{"num_hidden_layers": 12, "moe_layers": [2, 3, 4, 5, 6, 7, 8, 9, 10, 11], "balance_bias": true, "lr_router": 0.00123, "num_key_value_heads": 3, "head_dim": 64, "vocab_size": 8192, "init_std_qkv": 0.0253, "beta2": 0.98, "doc_mask": true, "dataset": "wikipedia_en"}
Below are experts of layer 5 (counted from 0) of a mixture-of-experts language model. Rows are named router (the router's row for the expert) and show model dimensions 96-191. Each number is 50 + 15 x the weight over its row's rms, rounded and kept within 0 to 99.
After each expert's rows: "comes after" lists some tokens at least twice as common just before its tokens as in all text; "gets" lists some tokens that make up at least twice as much of what it gets as of all text. This comes from a sample of Wikipedia text that the model never trained on. Tokens count by the router's weight.

# expert 10
router:77 38 84 65 48 40 59 77 47 38 52 60 46 49 33 55 55 44 52 34 45 56 53 13 52 52 35 14 36 41 24 37 57 18 37 41 64 29 37 72 35 50 62 24 45 31 26 18 54 49 53 32 72 71 48 58 35 23 81 28 48 44 63 64 43 28 37 16 53 70 64 43 41 44 42 80 37 50 29 45 45 84 41 77 47 56 52 69 35 52 36 78 14 35 46 68
comes after: "\n", "-", "  ", "%", "1", "°"
gets: "|", " |", ";", "-", "N", "L"

# expert 123
router:71 49 57 57 62 40 47 55 67 22 91 50 57 38 48 43 43 64 60 37 64 66 18 46 57 50 37 17 63 34 58 27 52 62 37 73 52 06 31 63 36 62 43 51 36 30 28 37 34 32 64 43 56 68 48 67 57 38 60 34 44 52 60 53 24 32 56 28 75 67 51 47 64 57 54 40 31 50 47 42 59 50 54 58 63 30 29 80 51 54 39 83 44 68 45 62
comes after: "'", " of", "\n", " the", " his", " in"
gets: " the", "s", " his", "'", "|", "The"

# expert 45
router:60 47 69 71 29 27 46 79 35 41 51 39 65 51 50 81 61 77 49 34 48 61 51 35 64 83 55 50 34 33 43 42 66 47 39 47 77 31 45 75 62 54 63 37 33 34 49 56 45 50 64 46 57 48 50 59 55 56 49 43 68 75 63 62 59 35 82 42 53 71 74 71 65 55 47 77 39 54 52 45 67 74 47 31 53 36 48 45 30 54 58 64 34 57 41 57
comes after: " |", "–", ";", "|", "19", " ="
gets: "  ", "=", " The", " not", " USA", " 1"

# expert 99
router:54 49 53 60 63 66 55 58 83 35 61 26 65 55 50 43 27 69 63 57 55 68 41 31 68 37 48 31 73 35 76 33 42 55 28 62 38 22 36 63 28 52 53 51 44 30 51 61 25 31 53 44 61 70 32 71 63 44 55 57 23 57 70 85 31 28 41 38 51 71 41 32 36 45 56 43 51 51 43 44 72 38 45 59 42 48 40 61 74 58 45 55 34 50 56 37
comes after: "'", " of", " the", "\n", " in", " and"
gets: " the", " his", "|", "s", " her", "The"

# expert 19
router:46 52 60 38 67 71 32 60 36 35 60 52 31 61 47 66 68 69 47 36 29 43 38 39 53 50 47 38 43 47 71 35 49 63 28 48 56 40 44 57 20 76 85 46 33 30 65 27 34 44 64 67 55 70 32 75 67 37 79 28 52 44 42 57 53 11 58 56 52 73 33 58 33 49 42 56 23 28 34 57 46 68 53 52 72 62 47 75 73 35 35 56 35 23 43 40
comes after: ".", ",", "\n\n", "\"", " was", "ed"
gets: " in", " by", ":", " In", " (", "\n\n"

# expert 26
router:73 34 86 62 67 43 55 60 67 27 53 59 35 40 50 74 64 69 48 28 36 58 29 24 73 56 38 53 56 51 52 55 44 81 51 57 73 42 32 77 48 54 49 44 37 51 39 62 20 36 68 35 44 68 45 65 61 37 82 44 45 38 60 53 42 24 59 27 52 71 47 56 47 38 32 78 45 45 40 62 56 77 49 61 55 53 51 67 38 58 57 42 64 61 33 50
comes after: "\n", "-", "\n\n", "|", "  ", "Personal"
gets: " |", "|", ":", "-", "  ", " •"

# expert 14
router:63 35 45 71 57 41 54 53 23 42 64 48 23 57 26 56 67 52 31 60 55 56 45 34 45 62 53 47 67 42 31 46 54 52 44 45 58 43 29 73 47 74 28 30 41 33 30 43 24 64 28 27 51 60 44 60 39 34 76 36 38 51 53 57 38 38 28 47 52 75 38 50 50 50 36 76 25 71 32 49 42 53 44 90 82 35 68 63 27 80 40 49 33 35 44 46
comes after: " |", "%", "-", "2", "0", "1"
gets: " |", "%", "|", "0", "7", "5"

# expert 63
router:45 33 57 62 35 27 61 84 36 39 61 35 55 53 61 79 74 61 41 48 37 78 39 21 44 83 33 43 48 70 55 46 57 52 57 61 72 18 12 71 19 51 34 52 31 36 57 54 36 45 69 41 57 55 69 77 39 24 78 47 52 44 56 43 44 20 56 44 34 69 52 54 60 35 40 63 43 50 37 44 45 56 75 65 56 46 41 64 45 57 23 76 30 47 43 61
comes after: " |", "|", ";", "–", "=", " ("
gets: "-", " 0", "  ", "=", " 1", " 2"

# expert 46
router:73 23 65 74 32 47 67 72 70 42 46 24 57 73 55 84 41 72 54 62 64 76 42 26 79 53 43 52 57 47 45 30 64 70 44 41 68 38 41 43 58 33 37 32 37 44 47 37 55 49 57 42 53 73 58 62 67 28 45 58 35 62 59 36 33 21 57 37 53 66 58 52 42 50 40 45 45 55 54 51 83 65 61 43 26 31 40 70 27 63 58 49 31 36 58 27
comes after: "=", "\n", "-", " =", " \"", " 4"
gets: "-", "=", "–", "  ", " Re", ";"

# expert 66
router:56 46 78 81 31 36 51 63 37 38 52 56 54 57 59 61 25 52 55 41 49 70 73 50 58 52 26 40 79 34 58 39 35 57 53 58 55 30 37 63 29 41 55 44 32 43 35 57 19 38 64 26 56 79 67 59 37 38 47 74 70 62 75 60 28 43 52 36 47 59 50 41 26 35 46 45 61 62 44 45 70 74 26 54 63 44 56 54 67 61 42 49 66 30 51 35
comes after: "-", " of", " is", "\n\n", " (", " in"
gets: " the", " a", "'", " The", " one", " St"

# expert 50
router:53 36 56 70 53 47 61 74 21 40 66 29 45 58 50 75 61 78 34 40 48 55 74 43 45 58 35 43 52 65 49 45 57 37 44 57 55 36 59 77 56 55 46 33 39 32 27 48 64 56 40 39 49 75 55 46 21 24 47 63 35 36 67 49 46 30 70 58 38 65 50 36 55 67 28 67 56 77 64 70 41 61 55 54 69 23 67 56 51 75 33 54 40 28 58 40
comes after: " |", "–", ";", "-", ".", " ("
gets: " 2", "2", " 3", "3", " 4", " 0"

# expert 22
router:39 54 59 52 67 48 37 67 56 23 54 51 41 58 65 49 68 70 56 35 23 58 48 41 72 36 63 47 57 37 34 53 53 50 40 52 60 33 48 74 52 88 69 42 12 45 48 35 47 45 54 60 67 56 13 64 69 44 79 47 41 47 74 40 57 00 74 36 56 41 71 43 43 58 41 76 40 63 46 58 57 36 55 45 43 58 72 69 49 42 59 47 45 46 29 53
comes after: ",", ".", "s", " part", "ed", " located"
gets: " and", " in", " to", " at", " of", " by"

# expert 36
router:71 54 59 63 37 47 52 69 20 36 46 52 31 66 45 73 55 59 31 29 55 63 45 16 53 44 51 41 63 23 25 38 47 64 68 54 89 15 01 52 59 53 35 30 27 40 28 45 55 54 47 46 46 47 54 67 27 42 66 39 37 56 40 42 46 19 39 39 39 79 26 71 50 52 20 68 23 47 44 48 56 46 45 67 61 59 57 52 47 76 51 62 33 57 34 38
comes after: " |", "-", "|", "″", ";", "%"
gets: "-", "–", " 0", "%", "'", "/"

# expert 94
router:76 78 56 66 65 39 35 68 67 30 70 46 47 58 79 53 48 54 40 36 51 57 56 36 60 50 57 64 53 26 61 37 61 47 23 61 44 29 54 73 65 55 65 52 38 42 36 50 39 36 51 45 63 56 23 63 70 58 61 35 59 36 85 70 32 00 62 38 59 51 41 44 19 64 48 66 57 58 76 62 54 35 46 52 38 36 32 67 41 68 42 65 54 50 55 46
comes after: " in", " of", " at", " on", "s", " to"
gets: " the", " of", " on", " in", " from", " for"

# expert 102
router:66 57 57 39 55 41 59 82 52 32 51 45 35 64 75 78 42 51 51 38 34 71 52 49 64 41 51 63 66 23 59 48 46 53 61 31 43 30 42 54 30 78 82 57 33 35 53 63 33 54 71 50 34 57 20 66 76 35 78 37 51 39 64 41 31 04 45 40 40 42 62 47 45 45 31 59 25 32 37 53 34 42 51 46 47 64 40 78 70 47 29 31 47 38 57 33
comes after: ".", "\n\n", "=", ",", "\n", " and"
gets: "\n\n", "=", " the", " to", "|", " also"

# expert 0
router:59 48 70 32 81 63 39 65 43 31 50 38 72 41 54 60 36 55 63 29 49 42 45 38 57 50 63 51 44 34 62 47 48 52 36 42 64 40 36 63 32 73 83 36 38 46 64 52 55 38 84 49 73 64 44 66 50 43 74 41 34 26 78 54 35 02 27 39 52 57 41 34 27 30 56 63 48 59 49 50 59 51 38 54 52 52 54 67 69 33 47 49 49 58 50 10
comes after: "\n", ".", ",", "\n\n", " was", "\""
gets: "|", " and", "-", " \"", " |", "\n\n"

# expert 98
router:54 17 41 51 58 47 23 57 23 08 55 43 64 68 40 84 75 67 47 47 56 63 50 28 75 55 48 58 52 43 44 43 38 64 34 44 69 46 61 50 36 78 52 35 52 30 40 33 39 46 63 57 58 63 41 65 37 25 97 21 38 34 69 61 32 00 69 43 52 66 56 61 47 57 60 65 43 63 60 48 45 51 36 60 51 41 52 74 79 44 44 60 37 43 53 20
comes after: ".", " |", "=", ")", "|", " ="
gets: "\n", "\n\n", ",", " \"", "'", "–"

# expert 27
router:62 54 72 58 56 65 48 43 35 54 73 53 57 66 69 79 41 63 42 35 70 82 22 26 67 56 24 35 69 37 64 28 47 53 44 66 41 51 26 68 36 40 55 40 47 29 27 32 41 52 62 56 67 66 56 63 49 59 62 41 46 49 57 57 25 40 60 45 54 57 42 49 59 52 87 22 25 47 49 45 73 46 52 55 54 45 32 91 40 54 52 54 51 61 51 75
comes after: " a", " the", " an", "  ", " as", " his"
gets: "s", " a", ";", " new", "ment", " one"

# expert 32
router:72 35 68 62 34 18 46 85 56 50 60 53 42 74 70 59 74 74 22 68 30 38 67 45 77 63 61 59 58 43 59 45 47 67 34 31 53 19 39 45 24 48 52 65 44 34 32 33 58 57 75 51 53 69 39 76 61 31 75 29 52 32 70 64 43 12 75 48 56 71 58 37 42 46 32 72 61 62 35 36 60 83 55 63 67 65 43 59 72 45 51 46 52 42 67 44
comes after: " |", "-", "|", "\n", ";", "\n "
gets: "-", " was", " as", " is", " -", " 2"

# expert 31
router:60 39 59 67 25 38 51 74 16 48 83 31 39 37 70 89 53 71 43 46 58 71 70 46 24 60 51 53 46 62 70 48 57 40 45 53 57 43 41 81 24 52 43 35 38 20 47 44 31 35 46 56 74 62 29 73 28 39 73 55 42 56 64 92 24 30 60 31 62 50 52 32 55 55 39 48 47 66 46 56 46 49 57 33 35 33 47 60 49 67 56 63 57 38 53 31
comes after: " |", ":", ".", "|", "–", " ("
gets: "7", "5", "1", "6", "9", "0"

# expert 112
router:61 39 75 48 57 41 45 54 59 30 60 31 37 41 66 67 78 51 49 49 41 56 55 33 78 59 65 46 55 60 50 49 28 44 54 52 55 30 31 56 46 54 52 31 32 36 33 28 41 53 46 37 59 67 41 58 58 47 78 42 63 29 51 53 37 04 57 26 52 61 53 33 49 47 18 66 29 63 57 56 62 50 43 47 60 35 20 59 36 50 51 58 47 45 15 46
comes after: " |", "|", "=", ")", "  ", " also"
gets: "\n", " to", " for", "=", ":", "d"

# expert 1
router:67 34 61 59 65 52 41 46 45 15 99 47 46 70 60 60 39 68 57 23 61 82 38 54 59 59 40 42 58 45 37 67 53 54 56 51 61 08 47 45 34 63 49 55 32 40 54 36 39 38 53 40 52 44 17 71 51 23 78 42 39 47 66 54 24 34 59 21 40 39 45 36 55 44 47 55 68 68 45 67 59 46 60 41 60 47 54 83 63 63 34 66 51 49 51 52
comes after: "\n", "\n\n", " other", " two", " with", " on"
gets: "s", "|", " and", "-", " two", " in"

# expert 124
router:79 43 66 54 61 54 44 44 12 12 63 46 38 59 42 57 61 62 55 41 76 64 22 30 77 49 60 48 44 20 46 42 54 56 25 57 41 36 38 76 35 43 59 30 35 34 18 56 52 46 69 32 60 61 40 49 47 27 75 30 53 36 35 49 40 49 60 42 49 31 46 45 51 67 63 79 38 50 36 61 45 45 55 55 89 58 18 68 62 51 46 52 59 38 55 46
comes after: "=", " |", ".", " of", " =", "|"
gets: "\n", "\n\n", " the", " (", " \"", " $"

# expert 9
router:59 42 75 72 25 39 64 67 52 30 64 39 48 61 36 65 68 60 48 37 42 68 69 04 46 70 45 47 43 55 31 51 62 46 42 60 72 18 08 78 22 45 50 38 50 26 24 41 54 62 74 39 38 63 65 57 45 38 68 57 54 55 50 62 37 14 45 30 48 81 57 63 44 53 45 60 34 63 45 53 37 72 54 61 54 62 46 58 45 56 28 65 46 43 34 54
comes after: " |", "-", "  ", "%", "2", "1"
gets: " |", ";", "|", " (", "%", "°"